From a checkpoint of a small mixture-of-experts model trained on Wikipedia.
Size: 8 layers, 89.8M parameters.
Training: a variant of Adam for the experts, 676M tokens, 5155 steps.
Below are experts of layer 4 (counted from 0) of a mixture-of-experts language model. Rows are named up (a neuron's input weights, with its number) and show model dimensions 0-111. Each number is 500 + 25 x the weight over its row's rms, rounded and kept within 0 to 999. Numbers have three digits each.
Before each expert's rows: a language model's description of what the expert responds to. This comes from a sample of Wikipedia text that the model never trained on.

# expert 28
Years and dates
up1:469498530516496486504447494444482496517481476516454486521495500496485554516519488511511536516482523495532534548470500461464513513491537494487505462479516498525516444513502538515510486550494525559468512477557521496507546471490479459460523500500484467508537534537494499553479513445479498468458456508520472522517482486502467475535491502482
up2:499505502464525496491491473493470470530472468457528494471524467506506561502516538463508482531474490497544536510507476558479493509508496501472536500521500465506445477493430495479497518516476467516458516452530496502523472493532530513456507515499478473522513554481535511490516493477500499485542477493494522486435499468466463481481490536539
up3:501423487460527564487546474452504513519486496507509519472497508529492459479482545493489508527478511521495542528503478581510496535484470488489486511506511483566573502509540536518490530529511547459500495513494518522500473510484510453515463548501498483502495541467467496494523501468531540510504520530512530486454506511490509492457526508463
up4:518484519528502518459486509485501500496498513510487460481492524523491506523468515495503493495492507492516468521511483495533525490490505487515487541524542497484511541465497482493468500492500493519487513488521495529499478512510505491507506493483477448507497485432545506473485479505500532484485473489489537449492502501464484492549478536476
up5:529510512508508519544498492433536531457484514511493476525502498514444492497525486479516531489508500521498510433516505478503498491533456511524472510500536479488532506531502492480471524516474478508482496471506468520523515492449506489482473491504495479555510520491474486496505504478488497509489500506521515504532509478491471507530534509486
up6:469534476517464495504520532477516501483474531495497487529496490534495502524548515520478516515492508471486501484492524498521490480523516526486457491495499514488453498512504504488535462478450493521502527493495500468508537514489475505468488482522501477490499489458470520494518496500485484525486471510510513484534468494473515562529467471520
up7:518502489483467510503468464544533462511488485501457474492488541496468494512506498540480485486466512509509514495512522523528516503486466501505513513478470568532507509502477542484513540516516483511501449484536488486532471543494546492507513445468477467513502497478499497550487472517495479492521514501499542491496534504515485482498500527516
up8:504472510514541479569479456506494477531485474465498525498523474465471518526492521500498453498482506505489489515530519515484491501495473491514547518500498485519534508470518529491510508505485473458473527494523487477485481531507522494467557523510510523493531533473492506548487509498515481529509549527525494497506516485543518455478519516532
up9:478518495480535471482460538520464516506503472504498500522507522440485485498504491453480462521526552530461455460516486480469509504459534526451526501489455511495507514518491545497499516528485524552525445511487468532527471506514442492497494495534478503493509542550499496525492480476511539472458496544501529498484502518481472537450532484527
up10:466486475468484503479472487489516442478518495483477567548495483516499480500474490518533521531540487486487439495534479504483539474516491508506477491466522503524507462498497471501478469532494465531526464516447426555542488494522510512505498520498542498502512524481487475506516511502484485479486511486505486482530505548504484534484487457490
up11:482487475485499490513528449508481492515477472485541484503470513531518502483526519535539521510520521490477482520516485471514520464467496508502535548467455486513536487484469481486493471464468537506535512507554489508476506480533476528510510448503515537500495523521470499515513517499511496487480535518533466497458503495493519484514465513520
up12:473507507552496500527478484516485499493465499486459480499508542484467505507518534499498480458510473506494516515530535508468531469531495482505476534509507503512460504446511479511517539507491467515513486488489504533497517490495448513493487486512513530484515504497537456490489501507506509467504496482509524485499517473512494506507501516442
up13:511486451465514472484466486526520477513424490522511517485488500448505527518508509471512497453464469498475542491513508513502491465494480510465501449476473539513539524495522508518511510465530514514505506466515491468481455472499479518461473498531483489506465505502504479515507504472498505477505486463493533491516527503522460496491567492488
up14:457497489476515537495495494508517504478463481514525445495492507466504477485512463483473530507475521481512503517532556543478465485502509490487511460501533509487486490487450487482504460484451497497496533471512493522484547485494477504489501513521495508485505494503465457525504513541493455505550480485535541506524496487415501514518477503480
up15:520506474488489497464511505491452496514518525506544516523487485518517506524496534457513473544544515481486480522507480481504489509503499545515490472491504498505491484511481455467468462520499495531498498492488484510482544473469465529483494531516535471484510458486517472500484525501493480528502508529552538499538496514519484542526558512514
up16:547490468498478480481542510510520522475494497508497519547508481478510529476528539496465459529469463549488484508486508491477499525516471447551476540531538492483486503481465510489471505529511469504481503479530526499501488437506504503480495520491490471485531534456503506461494545491498470497525537478480499469469505522511486535493528513522
up17:515429482453516550514507487470507498499536539516452481484491513509446458510493458510466457498502493542470522460480501500538524491520473533496501543486507444494523493524489519477554507485483496505511437487473504516482499491467492464500464517491513510497494507515519472498476483493494502485509449475518519551516517485473478543501531547466
up18:559499487495492514518486472504527484511491487523517509500514537550491499505511467482510475498490492504480547493524452522501493520491520473485503526551505504494492500542485528493528493489528523521489559472508492528490455513495536522505532485518476520511508478532490514519506520506504489488508514520514493481471546497496464499466469509491

# expert 5
Infobox field separators
up1:544551459513489496493461526503499460492521452511540478488496482541478525532498507451514496525503526490498494472497486506549536500508499500495516479473542494506467445516484502517488491500489462451472544458500516486467494517472479491504495501507519509503523545480505454561531507461546473514485495442525492511495453462510502512499511480509
up2:504476494483524481470535473520486528498482481462531494504479514473443476482510435513516500532500525486457512489494472517473478481544492472468486507492448512447477494514489484463464475451457507465489518486483470511506518519502478560508516519413491500490516506486498507534483500478535495472521488487506524518465520458474490458469507473500
up3:514507464463492509520500469475493484455497540480515536520528504527476477492470467480510511521548507475540485464501520495458478504513479479482503509502535523470511511535482497460498474460489461509442482489494548476516514478505504462518523519467455519501469497490488493493495538430578460498551501526461509522533518493435488554544512487483
up4:524495486472555484498496510529497503496513485475471511490451486470489452508499492500479529491504498509498492476542464505554509552472493518534511523426548539527521518496489522526502482501477497463499507486489513481529551480494496489493458540487498478480501479554495541511468489535463509504475520490496534472530506507470521456566469494512
up5:478495491492534528511496482480504534502441503501489536490525473516502493494515498499516515523494485473524492499528487474491489495464530489556459524518510529501504489531522463480478500541522471504476456497531559508528518515508481446516494492504519483490492515481499495504530548500491505503534498473519503513517490506511483496487475511552
up6:519485471491489483508477505467477542512512502518502478524496463513471509528508462525550466546506458470565455515497515507505503563483494496509474565495516483519489439476498473496518479445428552515521515475492503492474496509537508510441518466442502487477475491535510498542529486462498519500531516503504535513520505452503506529506516473493
up7:502483566539533509469532494510466472511487510495512484508467506496493518522518503464483523514491460497522521521516494495497519498472449516500479463468570488465488470497531511512530515526488514467486545483530492503534515501481492480518486551476521473482507495514540529513497523511535515499526515480472524514472481502461503527503529510499
up8:486473498509514491502497526437473514482491472529474511496491509450497506520520473487485507482487514532502551508496516491531499476534529499517494543441511494558519490467477509479508462545537499517508540501532511498495501482510486486532479540488479469474494504484508491529601524496471508473539514506509478483516519491496515507523526524457
up9:494550562456512518474501529517534517524470493513471488517487476499467497496478505514456512492491497507549453487473498549520504502501466502511537515525510504520497532477510508513486521501520529511498476526508540508472458514513516553450513494498539515530482495499491506526496522492469470520499503530501520496539509523497496519511515486478
up10:545449494437449481525509524545491535469484502479561492497490541464516457526500488509513453513510522473521499445505516491482507519494492483478504519536502499484512542541489502454513510477533466504494527502513490499489487514486524470522511504451513490517474486497503452515514542526464479548533482480539490520538486491495502550519524514520
up11:511460468500518508458529509509479510504434521519521497516480515550521517484501493487499509503492503478478514487475467488485585474500478517517447535511497471516508515492511529477477534433464525489498499491507521533564507487486483473511532483447508471533497505459511485484533502547470526502486500536486499520461516472493511520493528501463
up12:459517478477484502475502484497502492509508484509543493491448511519504489501491478528518491495534499558495518543519485512475515488517480500500496490517491503485501558456516454453442477479547530501523514477515495487512488477509494521516518457420557470478492534542534465506512484466491501476508516514483510513559479510485520517502489486551
up13:454503479527481496511534494498487521505473507512493555516477469510471550474476545517509498488474532525534472567505488505489487475478517471498480489489539527518512536483497494465509516429514515540506500504491478527461510491481515501498497479543504508506517504481559513515459528511483514484518511483488511480513498506471526533524499510508
up14:568501495502473476535477539507484492504479500498506525502512449461499486504523477494477501481514502497458468485514535546555502510499488493472489485534561513474532424509479538460505493498418515471483509468509524511518471524493461490499496571484517518482509526475505525531497559503527450558497502530529526501470488500478476524489510496479
up15:533474473486480534512494448502553491474486495480459475486495495486462472471522499502482459544510522481526504490495482507597489520485503477529526486465528487531492556548492533484484490504525524504494493495535494508579542485525548472499501505498494497496502487505474522514510485471528488516526476516470525469482494518500489486523503525475
up16:524441490509477534502507525545536458497496489514532486516483473478495448507542569539467456468465478495532403482495491487532486497502503484508500481528496481523486514484486532495530497502535525514490494517494516472516515472482495543519490468508498465535492482508537497531489520517517513470484534474458501495485477520499490515503513558474
up17:520516509492489456524517442539518482514545480515480473482462506508480512492493463540491485516511504518530459475471464467538510472478492530533531522540475474453510528478468502487514456492542491493485454503504487511512476416509500539467490504495521480489481478502537496513486497479497504510507503484488512518465491463455466492519496519495
up18:524526478495519485503471536495482450493486501534466536498505469523481489519536472460511512522506489495520507477510496534539495503516501498485521508515519456524504494535526515509502464473462511538510500483504558504499501475481494484488486475492485448503502525477472501437525494473505524494500472504450521518482504489508458475499504485463

# expert 11
Time words, pronouns
up1:508522483475512504545462460518520476486491474480477489488421529458464478489514469487470516451484479530526505493505458492533526474488536523465494496522479484508499483435529504494496560547528525491489525485464458493490514474475485531467487499509521508497492496516501520497488534511548490528546489557532542496510513511467481517523534495481
up2:512511515502509523534518523511508534508518470434444514479522503393512525518496508487460511476476508492494489465486453457535538533478522506485485515524520504543439477537521509478512485546513499434504493486506524533519509524478452504517500529478469513475485481504501529515483524536470482479471499501519515532517494475501523482538511488481
up3:519503523475463533498472510516505444495513455495520507500489528477498507488470504524466544497499476527543481493472504507511522468495535486535501504472456515507496491528510510482514465511497450534422487516498467489520552518458447487500529511539475546500509514505504534473531490515493483489518487474491503496515494475498508516478497538485
up4:508526462491502523485483555454504494505486545484456480477490503502483448480523452517505505531488535519522447538517480532498519491506517547513522524497498501520497554516546494456482475492548513535562517474529501535500481492502545495509483528473500463518524470519515474474523505514482461503464501524516518464512496525485506522525451497527
up5:522527483517535495527476465508524507538508484483484477502503490502493499511484508541446494524480494466531485520466483503497488511498448468541509469526506435542520439505498509463500492505577500520485549482533536478527517523494493473509468468504455520494508515516490492503510506504481497519485524516503476460477525498503467448532464504507
up6:532548538535436516506520507486546505497499517461516501500471523481524542511492479509509502517551479479501472502475456512495515512533494467568488515484495487541537526502480498488537505498482555532485439502483491550525504462497526510480498501471521462535459528530500526494498503518487518491494524502495496475500486536499505437516557504494
up7:506499513502507518477479499510520528546525504508500482505507481518530481506489482495492493477522504539489486478488481514500482480487493470517480513532495487516524564506451500511451531476511553524514510460505484485520540499472489490503470501525474529483488471532475484506488497499515514540559559489494486503532492470500520513519513500479
up8:495544478484482476495501547488514487474487513479550529482476440443512501524515468531492509524490502502470500503504535491532502495492456492481481486469530523481500460485535480528426479510533506498457507494541519536496518537480469481495499537475501503480513517476495472515513488511476527449472466520509509529495510512510480497472518492466
up9:515541500492532540489533492483540507476552520536492484461528508505564482466503473475501528519521509559475503499494498479519487471520464541503513522536519529501495517524488501480523491488506463478484535456474496512496511526496488514508506462511484464490509472485470501475483513502483491488467511504498506512516520432477501561524461523491
up10:519509514488514529535519503506441451518533496540482529503488484507513449492490535496441484560480546515476465522500506505482512496476548499512502522525512521520509495539498509498543518514494482512488437466525466522523507532489543472465523495540500519518493503501484542474486505516515531522477524494523489508477505501481463463499494492476
up11:477476485481500515470513530479531550480472495531520467468516505538525486529497457478528512487490519468500464483554493530526475485519475509498490505482489475525536509509484510505497556478488517485469497517468514485519489534476520530510475464464463523501483452467495519468523489477500518486461542508496462452482511502486493552474562502487
up12:516468526502540522498476513492492465482428497460501463454486481513453487460541493506472472536487455520512487510490499488510523516524458495517482490485517478532490512491448514454515518522524477501512474490529489493482563495503455539431424486521476487465520522495491530513470510519498534484481521490520457467524515512506492515478515499490
up13:506520499527483438480516510431514517523533482512523487519508481456467468495518491497507505474516526492465492463487498502484495514514512489527538519493512473504495464545549502486485475510500506469495538466523451516467500542513545501539528492511502515512519479523490478486470514452539460507495504525494530472559522519486489504497496460539
up14:488491494499488493504522473494468511506551513484505515501480523479491442481527516465466557496499492501489519495495510493500502503488516513495489517516477507481490526476460489497537511484553516454456496510478501499492509499485538518555445514477518471502489513457501521478484513491517476513483488489519452499509525518462521494531461510453
up15:468490496513481511485457535503501547508536492477467503474523541503470541516485543508514491480510516511504531494531492537502509518486482470502499465513511509521541453494562484491491522539515496495456500521498477519472539484452472560484516507524502518482517507498533491450543486503479464494529512502497504457519493529481491520505505509503
up16:519488491477487475507515528487498495412490471503498521488504537494529497478482481481532493516493507496493505512505489479484470500477461514476463522543495462477509465488480510484544464513530516502495470482495493504507510502463519495529516522453553498473507539507517505490429486521480516487476459499501460505530481511485531467500509506502
up17:466525504514477483541464473501505467494489470496488493497524472505514488517429547516503505468493505488518489472512496499491514480540483501512482495470522526501471474499532524496481518498513503510439473521485468495505519443476461527509482469519507518474534467463456490485475505430460497497525501497519555489492502526489509466465459474460
up18:478475489496537496481501492467515459553482512492464477508503495495477506535502527550494484515490505534557451500464521519520523524539501471450504548469467481495531511471489489459514490500548497478514525481468527519519489518542469513501515515504493513498508478520504510528446496504489482464454527522492500496506457499507491485476499470516